Experts of a small language model.
Size: 9 layers, width 256, 50.8M parameters.
Experts: 16 experts in each of 8 layers, 320 GeGLU neurons an expert, 1 pick a token.
Training: a variant of Adam for the experts, 356M tokens, 5430 steps.
Below are experts of layer 6 (counted from 0) of a mixture-of-experts language model. Rows are named gate (a neuron's input weights, with its number), up (a neuron's input weights, with its number), down (a neuron's output weights, with its number) and show model dimensions 0-255. Each number is 128 + 24 x the weight over its row's rms, rounded and kept within 0 to 255.
Before each expert's rows: "comes before" lists some tokens at least twice as common just after its tokens as in all text. This comes from a sample of Wikipedia text that the model never trained on. Tokens count by the router's weight.

# expert 4
comes before: "of ", "and ", "in ", "for ", "(", "to "
gate4 [165 114 128 124 142 151 154 163 111 136 176 123  82 169 123 105 121 133 138  89 116 136 133 105  95 127 124 148 137 144 107 134 183 160 162  92 118 120 150 131 156 145  91 164 145 157 132  74 141 126  87  78 142 194 118  88 138 103 146 127 109 156 141 181 119 122 128 146 148 125 181 133 107 138 134 113 136 160 120 117 117 121 111 132  94 123 106 143 107 147 121 146 113 176 145 130 152 156 137 122 125 105 146 160 151 133 108 163 166 124 132 137 153 108 129 117 127 141 146 153  93 118 146 111 112 133 139 161 143 128  73 159  98 122 134 113 133 140 131  80 139 137 123 121 113 127 139 174 139 125 123 102 100 157  96 143 106 141 115 154 151 129 111 120 124 157 135 159 131 132 134 140 128 115 170 126 120 109 141 149  87 141  90 191 118 147  94 103 134  98 115 196 125 162 133 131 130 171 114 126 116 112 188 144 121 138 103 145 125 141 155 123 157 127 138 108 141 161 101  93 120  86  86  77 128 100 106 125 118 139 162 149 179 144 152 127 155 137 113 180 145 159  91 143 116  80 106 137 131 102 142 135 143 147 161 128]
up4 [104 136 117 123 148 120 198 141 142 160 122 141 161 106 163 106 124  94 159 141 144 101 135 156 121  75 115 112 121  97 124 137 107 111 124 174 115 137 129 100 150 108 143 106  88 142 110 129 166 128 102 138 184  75 149  94 146 127 122 130 159 127 135 129 132 151  88 157 133 133 142 130 144 130 137 141 125  75 113 154 163 154 121 145 151 132 103 145 106 133 145 113 159 152 122 170  94 122 134 154 135 125  94 142 138 128 139 127  97 116 117 157 128 152  95 128 122 126 118 110 187 110 152 128 135 101 136 123 104 125 189 127 116 164 124 135 121 136 167 204 107 144 116 142 146 137 119 152 124  96 124 145 132 118 178 119 123 146 136 121 144  85 101 140  82  85 157 100 153 122  89 134 142 108 125 124 108 115 117 109 173 115 184 109 130 143 146 161 111 119 136  98 168 119 135 132 130 120  98 146 122 176 106 116 110  94 169  87 129 148 121 174  87 120 134  98 138 165 152 150 106 149 133 117 115 120 176  64 138 128 118 150 117 144  92 137 124  98 129  88 137 139 151 122 114 142 141 174 143 142 126  98 100  98  84 118]
down4 [166 175 118 145 131 137 151 119 148 112 153 130 131 140 131 130  89 119  74 120 134 117 132 127 136 112 138 144 166 136  91  86  94 108 135 138 141 127 107 114 120 111 120 163 110  88 152 112 173 166 131 116  90 150  82 119 148 181 126 138 107 124 118 124 134 109 114 128 111  97 115 183 110 102 185 126 193 167  91 135 143 101  94 113 108 153 115 104 119 143 141 110 130 141 151 131  99 120 149  66 119 146 116 173 147 133 159 129 117 116 161 151 149 153 150 158  59 126 105 111 170 115 116 144 154 146 131  89 156 122  62 151 162 157 127 116 118 115 133 150 142 141 110 104 119 135 114 132 131 151 122 133 138 151 106 113 121 180 146 129 129 139 155 142 113 111  91 174 146 147 144 116 134 135  90 103 160 130  96 148 143 115 109 133 167 147 134 151 104 107 101  92 134  99 100 174 109 111 137 113 139 109 153 107  90 125 120 149 178 151 171 104 121 146 165 130  97 135 119 121 151 111  85 135  95 136  82 138 123 147 148 148 120 136 140 143 104 134 120 143 119 125  96 113 106 128 162 136 117 105 132 117  62 116 138  98]

# expert 10
comes before: "was ", "is ", "had ", "has ", "also ", "("
gate4 [119 124 133 104 119 112 103 124 168 134 127 112 140 139 138 142 140 103 134 147 160 129 128 124 105 205 104 135 115 117 143 169 160 109  85  98 124 123 147  99 135 133 139 118  93 140 111 128  76 130 162 125  99 153 116 107 146 121 105 149 129 135 140 131 117 164 143 145 123 122 161 115 153 147 132 109 129 109 167 123 164 132 110 120 106 132 118  97 127 123  85 110 139 130 111 126 144 167 121 132 114 145 150  86 104 116 120 117 154 141 142 121 149 123 115 118 102 153 111  97 114 104 124  91  94 133 111 171 173 166 121 131 107 123  90  97 194 144 179 154 131 162  99 116 116  95 117 158  88  91 133 150 131 131 143 127  96 130  96 131 169 123 152 136  88 147 164 163 139 121 104  92 138 133 117 143 133 121 115 134  94 131 130 136  91 134 108 123 129 116 119 140 146 181 174 179 102  94 124  80 113  99 153 125 126 162 201 136  91 124 125 128 100 131 140 119 128 124 180 137 121 152 141 155  74 219 126 109 145 114 115 132 137 131 156 174 122 137 123 143 101 107 144 104 106 133 132 152 148 164 144 132  94 143 176 143]
up4 [101 104  82 142 137 137 124 123 130 109 131 105 116  87 131 118 140 124 117 149  81 118 147 124 127  61 145 132 144 129 154  92  65 131 117 118 168 130 151 163  94 119 111 145 141 146 150 151 141 118 127 120 132  81 137 118 113 140 102 158 129 154 148  75 114 120  98 129 105 132  95 132 122  74 134 138 127 116  91 145  96 132 119 122 146 158 120 125 146 135 149 179 140 108 136 155  95  97  84 160 129  74 120 162 158 117 139 170 121 134 107 148  88 133 141 107 123  85 169 120 123 109 137 131 128 142 144  95  92 120 189 160 115 135 135 199  88 141  99 125 161 138 117 117 145 134 159 103 173 131 124 133  92  90 104 112 114 112 163 134 113 137  86 117 127 102 116 130 142 127 156 172 100 100 107 103 124 157 109  87 134 137 158 165 180 106 110 116 112 133 145 153 140 101 110  97 148  88 122 150 117 133  92 147 126 109  97 150 159 133 110 140 167 140 149 134 112 114 112  94 117 130 131 131 179  67  96 137 145 109  90 141 126 136  99 119 127 107 125 117 139 144 101 172 108 135 110 115 129  96 125 137 160 106 125 122]
down4 [ 86 132 113 129 146 129 133 145 110  95 118 140  67 116 153 124  81 148 148 130 139 123 144 128 116 150 189 167 122 151 100 121 108 169 123 146 123 132 121 134 103 171 127 134  96 176 112 159 134 158 119 175 127 154 155 144 108 131 132 141 158 111  94 141 128 127 159 125 100 135 150 111 131 138 156 121 145 129 178 111 128 129 142 180 195 117 127 109 112 129 123 114  96  93 123 142 114 156 130 156 156  93 122 151 137 126 141 109 135 149 132 110 118 126 163 118  67  88 126 130 104 126  89  87 121 178 144 152 118 135 132 122 147 159 148  96 144  83 117 105 127 137 140 152 147  73  90  92 148 137 136 161 108  87 108  91 141 102 130 149 139 109 101 121 112 107  94 122 116 120 131 165 108 122 176 121 111 102 126 113 154 136 158 152 144 126  91 148 143 172 145 125 146 125 115 148 126 108 155 129 103 113 117 143  96 117 106 157 159 141 154 129 118 135 171 126 137 151 155 127 103 113  92 140 128 113 123 108 157 101 125 116  84 175 131 137  98 128 136 144 133 166 142 130 152 138 179  64 115 158 133 110 172  63 107 121]

# expert 11
comes before: "\n\n", "The ", "In ", "and ", "He ", "which "
gate3 [111 126 116 173 138 125 104 124  87 126 107  97 115 178 144  95 123 133 151 135 142 155 108  98 172 143 138 150 103 129 109 123  80 158 151 110 127 115 160 137 108 160 158 124 103  91 146 125  87 123 131 101 160 136 139  99 129  78 127 141 110 162 155 141 120 127 111 123 110 139 117  92  98 137 139 148  93 122 117 107 151 128 125 140 127 159 102 144 151 117 163 158 121 121 139 128 126 152  79 120  91 111 128 116 115 122 176 138  65 142 142 117  83 137 133 106  81 160 136 141 132  89 121 129 108 161  78 137 167 108 124 138 140 149 128 142 143 114 207  77 131 116 115 130 142 110  85 126 104 118 104 123 101 131 135 108  94 151 123 160 104 117 152 149  73 154  95 133 148 103 165 130 113 157 132 194 155 148  91 141 112 177 167 172 122 163 140 137  97 108 113 132  88 147 138 144 131 113 102 142 137 117 135 127 131 128 145 134  90 148 114 156 146  95 149 100 131 124 122 133  77 140 117 138 121 104 120 144 161  93  87 134 121 135 139 135 128 119 173 161 132 134 175 140 110  94 145 101 161 138 150 156 171 131 119 117]
up3 [ 98 122 110 153 120 113 120 107  87 115  85 109 110 162 143  81 146 115 123 160 150 163  99 130 145 138 128 155 103 136 104 124  97 160 152  87 110 138 150 141 123 158 164 133  84  86 142 135 125 116 169 106 134 133 130 115 129 102 145 152 118 168 145 110 123 130  98 114 148 135 155  96  95 162 125 124 115 142 115 163 160 126 160 164 122 142  99 109 171 118 158 142 118  96 139 150  92 156  84 127 111 115 146  91 109 114 157 124  91 124 119 103  71 134  90 134 129 150 159 140 140 104 145 138  89 137  85 129 176 116 138 144 149 110 157 126 148 123 156 111 165 108 133 124 127 111 127 107 126 147 103 140  85 109 100 111 113 139 162 151 106 128 156 147  77 162  86 140 164 110 172 151 108 170 145 172 171 145 108 149 121 141 172 178 120 162 127 149  97 122 111 158 103 155 134 139 152  95 116 128 157 120 154 125 106 124 146 150 123 140 140 149 148  99 151 123 162 140  99 137 108 126  95 161 145 109 160 173 166 110 112 128 106 147 147 130 104  88 164 163 130 141 144 134 120  95 125 113 124 157 131 165 164 100 115 101]
down3 [139  93  94 177 139 139 107 118 128 125  89 104 114 117 104 111 158 150 134 122 144 179 112 148 171 128 143 141 133 151 119 104 137 139 138 116 107 112 112 110 122 149 124 173 122 120 103  98 168 158  86  98 112 141  95 151 146 115 181 179 111 136 131 134 122 134 133 101 163 122 118 154  98  97 165 154 165 160 139 190 112 113 148 133 112 144 118 163 133 145 150 121 110 152 131 150 108 117  81 102 151  99 138 134 110 144 110 108  80  82 107 117  95 157 145 131 113 129 100 172 150 114 149 145 117 165 142 122 127 109 140 156 175  74 126 146 106 164 151 154 137  98  85 115 127 100 105 125 104  99  91 120 124 104 116  99  89 138 134 105 121 148 147 130  91  65 109 107 177  89 130 116 121 175 120 129 152  86 107 168 107 162 127 133 122 158  92 168 144 129  75 139 146 158 107 148 146 108 142 140 159 120 135 148 150 138 167 122 110 129  88 131 134 130 129 145 109 113 114 129 151 104 113 123 146  98 148 130 149 111  74 124 120 147 136 138 114 135 126 102 130 125 166 104 134 116  78 136 147  96 154 117 117 107 113 149]

# expert 1
comes before: "| ", "|", "in ", "(", "for ", "on "
gate4 [152 123 108 148 121 127 142 149 101 150  97 110 172 129  86 117 107 137 126 143 153 142  94 119 115 140 135  93 143 162 117 172 119 132 134 164 146 111 101 114 143 143 113 131 126 145 142 150 117 138 109 158 105 104 136 153 121 165 170 115 102 126 137 124 139 134  84 136 126 158 124 107 123 109  93 130 173 134  97  85 119 175 135 125 101 119 120 173 116  76 114 157 105 181  88 166 151 110 135 121 162 151 145 144 109  91 117 152 137 127 152 138 111 128 162 115 135  99 125 157 135 159 113 139 172  80 135 123 104  89  92 143 144 125 130 104 154 136 121 134 162 138 133 138  91 126  97 128  98 151 114 113 131 129 160  65  80 105 151 147 154 132 129 163  97 167  88 115  98  83 121 164 118 133 139 161 129  94 138 148 120  87 125 143 143 119 157 141 149  86 134 157 188 124 111 143 127 149 117 136 140 111 121 119 104 130 114  86 154 136 177  79 135 143 177  95 141 123 130 115 147  96 101  75 138 141 109 110 111 149 120 154 140 152 129 119 100 135 124 116 184 153 139 148 135 110 164 142 184  92 143 130 138 107 135 155]
up4 [157 149 149 102 136 129 104 116 162 140 147 126 118  80 173 110 141 160  98 136 129 120 145 161  96 147 100 125 106 136 149 129 118  75 124 165 141 145 118 141 110 134 139 143 108 130 161 143 115 129 114 101 158 110 105 102 114 133 128 106 127 137 142 113 107 166 178 157 155 136 123 114 119 133  97  90 110 173 139 139  90 128 152 128 147 157 151 120 121 158 121 108 163 172 143 162 127 139 113 144 129  76  99 153 124 113 120 124 129 126 148 148 109 180 163 164 129 113 123 146 106 121 126 112 108 141 132 123 120 141 154 109 115  96 113 108 130 120 101  95 162 110 167 118 172 123 157 109 156 124 157  80 178 112 104 113 132 132 121  78 118 138 168 127 125 165 115 132 142 129  84 144 169 101  99  88 176  97 108 139 134 154 135 139 111 143 114 154 153 125 111 172 151 123 120 107 110 128 132  74 111 100  74 119  99 165 140 153  78 122 116 120 156  89 121 129 125 100 170 213 111 156 146 115 157  90 123 139 171 115 141 131 114 129 138 117 159 114 129 122 132 135  69 100 108 130 128 132 145 135 143 158 152  88 102 150]
down4 [145 139 103 116  94 114 153 144 121 137 115  99 109 102 114 156 108  90 111 150 132 119 123 146 147  91 117 150 108 135 111 164  81 113 112 165  88  90 154 130 118 164 108 128 131 137 151 126  70 151 140  76  95 137 176 119 127 104 129 127 124 165 161 113 118 126 167 194 124 115 152 138 164 122 176 139 134 144 133 138 110 156 111 164 167  79 149 136 132 160 154 113 128 160 155 161 137 151 126 130 174 122 123 118 130 144 145 123 129 121  74  93  90 135  98 151 100 136  93 106 131 135 125 119 108 103 118 103 129 148  94 131 104 160  98  96 113 130  98 133 150 149 110 130 118 119 122 171  81 136 120  88 135 121 101 148 138 139 119 137 164 152 120 128  98 130 105 167 119 129 111  91 144 122 133 144 138 112  80 138 111 154 113 142 133 172 134 147  71 132 166 113 104 131 109 117 123  82 105  89 103 142 138 110 114 118 121 118 116 157  90 115 107 152 160 105 133 116 138 111 175 118 103 168 123  68 147 122 115 138 141 109 174 107 151 145 126 132 105 100 180  72 118 128 102 110 106 109 144 116 105 106 143  90 113 108]

# expert 8
comes before: "\n", ")", ") ", "\n\n", "), ", "6"
gate3 [ 90 112 142 108 124 114 147 112 128 135 136 143 125 132 135 181 104 122 130 105 110 126  87 104 150 130 118 105 130 126  91 118 120 122 124  93 150 131 127 117 135 127 133 110 134 147 145 114 114 128  91 140 106 135  93 128 109 125 101  98 138 169 116 118 148 101 105 121 106 114 108 109 123 135 122 108 140 163 160 138 114  97 133 138 130 110 132 171 145 153 151 114 120 137 127 120 142 122 104 137 121 144 106  99  98 136 115 173 146 143 127 135 166 151 142 124 120 133 147  86 119 126 109 147 133 126 156 115 133 100 164 138 134 152 103 109 119 109 159  53 102 108 131  86 150 130 157 185 150 120 128 112 113 152 147 170 138 112 151 115  77 127 162  95 129 108 133 148 170 181 114 127  93 174 133 130 116 146 117  96 150 159 134  90 113 104  63 145 112 105  41 105 151 164 161 160  97 143 109 125 142 123 121 122 152 107 133  85 107 169  99 122  87 126  58 144 123 127 153  71 154 137 159 140  99  77  59 122  86 126 149 117 120 142 125  98  91 127 147 140 133 128 118 140 148  67 102 107 128 147 129 110 134 122 132 128]
up3 [130 145 151 158 159 123  99 127 152 116 146 131 121 107 104 107 129 114 101 123 120 165 176 130  93  94 147 116 123 155 148 155 108 133 113 101 142 151 122 142 148 121 148 127 111  96 129 107 106 164 146 107 132 105 126 105 171 146 169 129 140 127 160 117 111 156 149 140 170 158 112 155  93 141  91 127 141 121 118 149 163 150 107 142 109 123 160 101  74 129 128 153 138 140 103 155  71 126 113 109 131 131 128 124 125 110 112 104  91 148 123 120 110 120  94 126 122  95 112 171 116 117 115 131 102 107 107  97 130 144 146 111  99 133 111 133 113 162  97 154 160 165 136 148 133 178 106 102 120 144  98 150 137  94 118 148 142 111 184 158 170 114  98 143  94 138 146  98  84  91 133 149 147  99 123 122 144 101 113 144 109 112 115 140 158 167 182 127 142 129 154  88 160 145 134  96 111 108 128 111 133 126 147 125 114 137  95 190 105 125 115 133 205 115 164 130  98 116  97 110  86 147 118 114 143 186 118 118 178 151 122 158  89  86 144 174 122 118 106 128 115 116 131 130 148 181 157 158 152 114 106 154 123 140  99 110]
down3 [106 131 128 125 147 129 117 134  91 123 158 164 119 112 126 114 145 134 120 112 127 145  90 104 143 112 120 127 118 163 135 160  64 114 154 129  81 147 172 140 114 100 138 142 138 124 126 109 100 113 149 179 109 123 114 106 104 163 116 151 164 162 161 127 116 125 101 146 120 139 124 112 128 156 123 151 112 104 152 124 112  86 141 114 141 135 103 118 121 116 140 151 156 131 126  73 131 162 132 154  85 170 108  86  89  96 126 126 141 153 118 151 100 140  43 135 145 112 126 172  88  90 136 137 119 155 149 129 123 131 140 141 128 157 131 163  81 190 134 111 118 147 126 126 123 142 127 143 127 125 152 129 117 169 140  91 141 133 149 131  74 109 123 128 112 124 109 164 138  94 119 138 108 139 112 157 116 154  89 144 149 118 101 105 115 105 135  76 110 109 125 124 104 188 131  75 140 132 123 108 116 123 155 168 104 166 120 134 115  86 129 113 141 149 108 117 114  82 112 118 136 104 141 144  99 158 126 158 171 135  92 163 140  98 172 159 166  80 104 145 151 128 183 140 133 139 148 117 107 132 139 175 117  96 115 148]

# expert 12
comes before: "–", "201", "th ", "202", "-", ","
gate5 [ 97 169 144 102 149 118 147 109  96 123 123 151 124 104 138 128 117 111 146 103 108 180 144 117 137 125 136 103 117 153 147 105 137 119 126 128 108 121 131 120 135 108 136 164 118 125 141 137 108 160 153 123 114 130 172 129  81 169 141 161 105 186 114 128 132 113 119 131 133 104  86 137 141 113 134 157 142  95 131 124 105 166 155 151 106 145 103 114 120 108 156 165  76  84 154 121 106  95 123 104 155 152 108  99 129 118 120 121 159 127  87 124 114 143 152 164 128 143  98 123  65  96 131  99 114 139 128 115 146 112 143 149 111 106 158 114 132 111 164 119  74 144 141 127  99 148 162 110 169 115 133 137 148 124 144 137 126 154 160 170 121  89 129 186 139 131 142 115 108 135 119 146 161 115  92 127 147 142 105 170 127 141 195 110 134 130 151 129 144 162 132 139 102 120 108 142  89  83 126 106 121 146 116 114 111 153 137 156 149 123 169 144 149 144 153 141 131  74 135 107 123 185 131 168 136 156 110 189 150 105 135 111 102 145 132 142 133 154 131 129  57 171 104 136 170 144  95 174 142 134 151 125 107 150 173  99]
up5 [106 133  80 175 118 116  80 102 157 120 118 134  96 114 168 132 130 164 138  94 112 132 114 142 133 125 111 128 136  85  84 145 134 106 163 110 135 159 144 127 126 114 125 139  99 126 110 136 111 123  78 133 141 100 135 100 132 133 129 153 110 120 112 132 159 119 158 117 124 133 142 115 139 119 118 153 190 155 153 165 142 120  94 132 127 142 160 189 129 121  86 157 163 111 173 168 102 129 115 122 124 137  78 148 132 153 116 143 148 148 134 113 138 115 149 116 153 118 115 162 147 116 120 121 118 148 199  80  87 100 125 170 127 107 155 135 125 145 105  81 107 166 132 112 173 139 111 139 158 123 130 122 134 141  69 154  97 128  96 130 133 113 188 133 115 102 121 143 118 158 122 125 146 136  90 150 184 148 170  91  95 176 121 105  92 113 126  86  90 102 131 145 120 133 138 112 146  74 145 162  99 139 154 151 105  99 143 162 121  72  97 106 124 132 116 115 109 150  93 141  98 123 143 143 134 115 141 144 166 149 124 132 136 119 137 113 137 142 131 116 148 135  98 100  83  73 119 140 136 111 117 127 134 127 114 119]
down5 [134 114 132 104 143 113 102  78 157 119  97 130 109 119 135 148  77 123 194 144 115 143 194 146 128  95 104 163 128 155 137 119 181 101 106 109 114 148 141 103  92 120 116 149 146 165 110 102 125 127 118 110  76 176 108 132 103 103 161 151 157 124 105 129 113 105 130 125 172 160 151 117 143 119 100 151 159 144 136  91 129 131 164 109 152  78 125 118 137 143 104 117  83 136 132 108 119 105 157 112 142 128 181 119 159 126 133 119 160 106 144 117 112 155  74 151 163 132 139 123 108 101 140 164 128 117 101 134 113 108 131  80  87 115 172 150 138 123  91 147 132 134  70 105 117 131 167 125  93 116 115 152 130 153 186 124 138 147  68 179 135 128 144 147 123 126 156 101 131 151 153 107  97 158 112  84 101 143 138 121 125 116 145 123 118 106 133  94 128  96  97 150 134 130 139 117 159 144  85 152 196 114 119 136 138 144 108 132 121 152 149 128 105 130 126 129 129 140 150 116 117 153 128 160 135 142  92 112  87 117 156  97 110 155 118 142  81 136 115 125 119 128 126 119 154 133 144 116 138 136 121 148 102 114  74 129]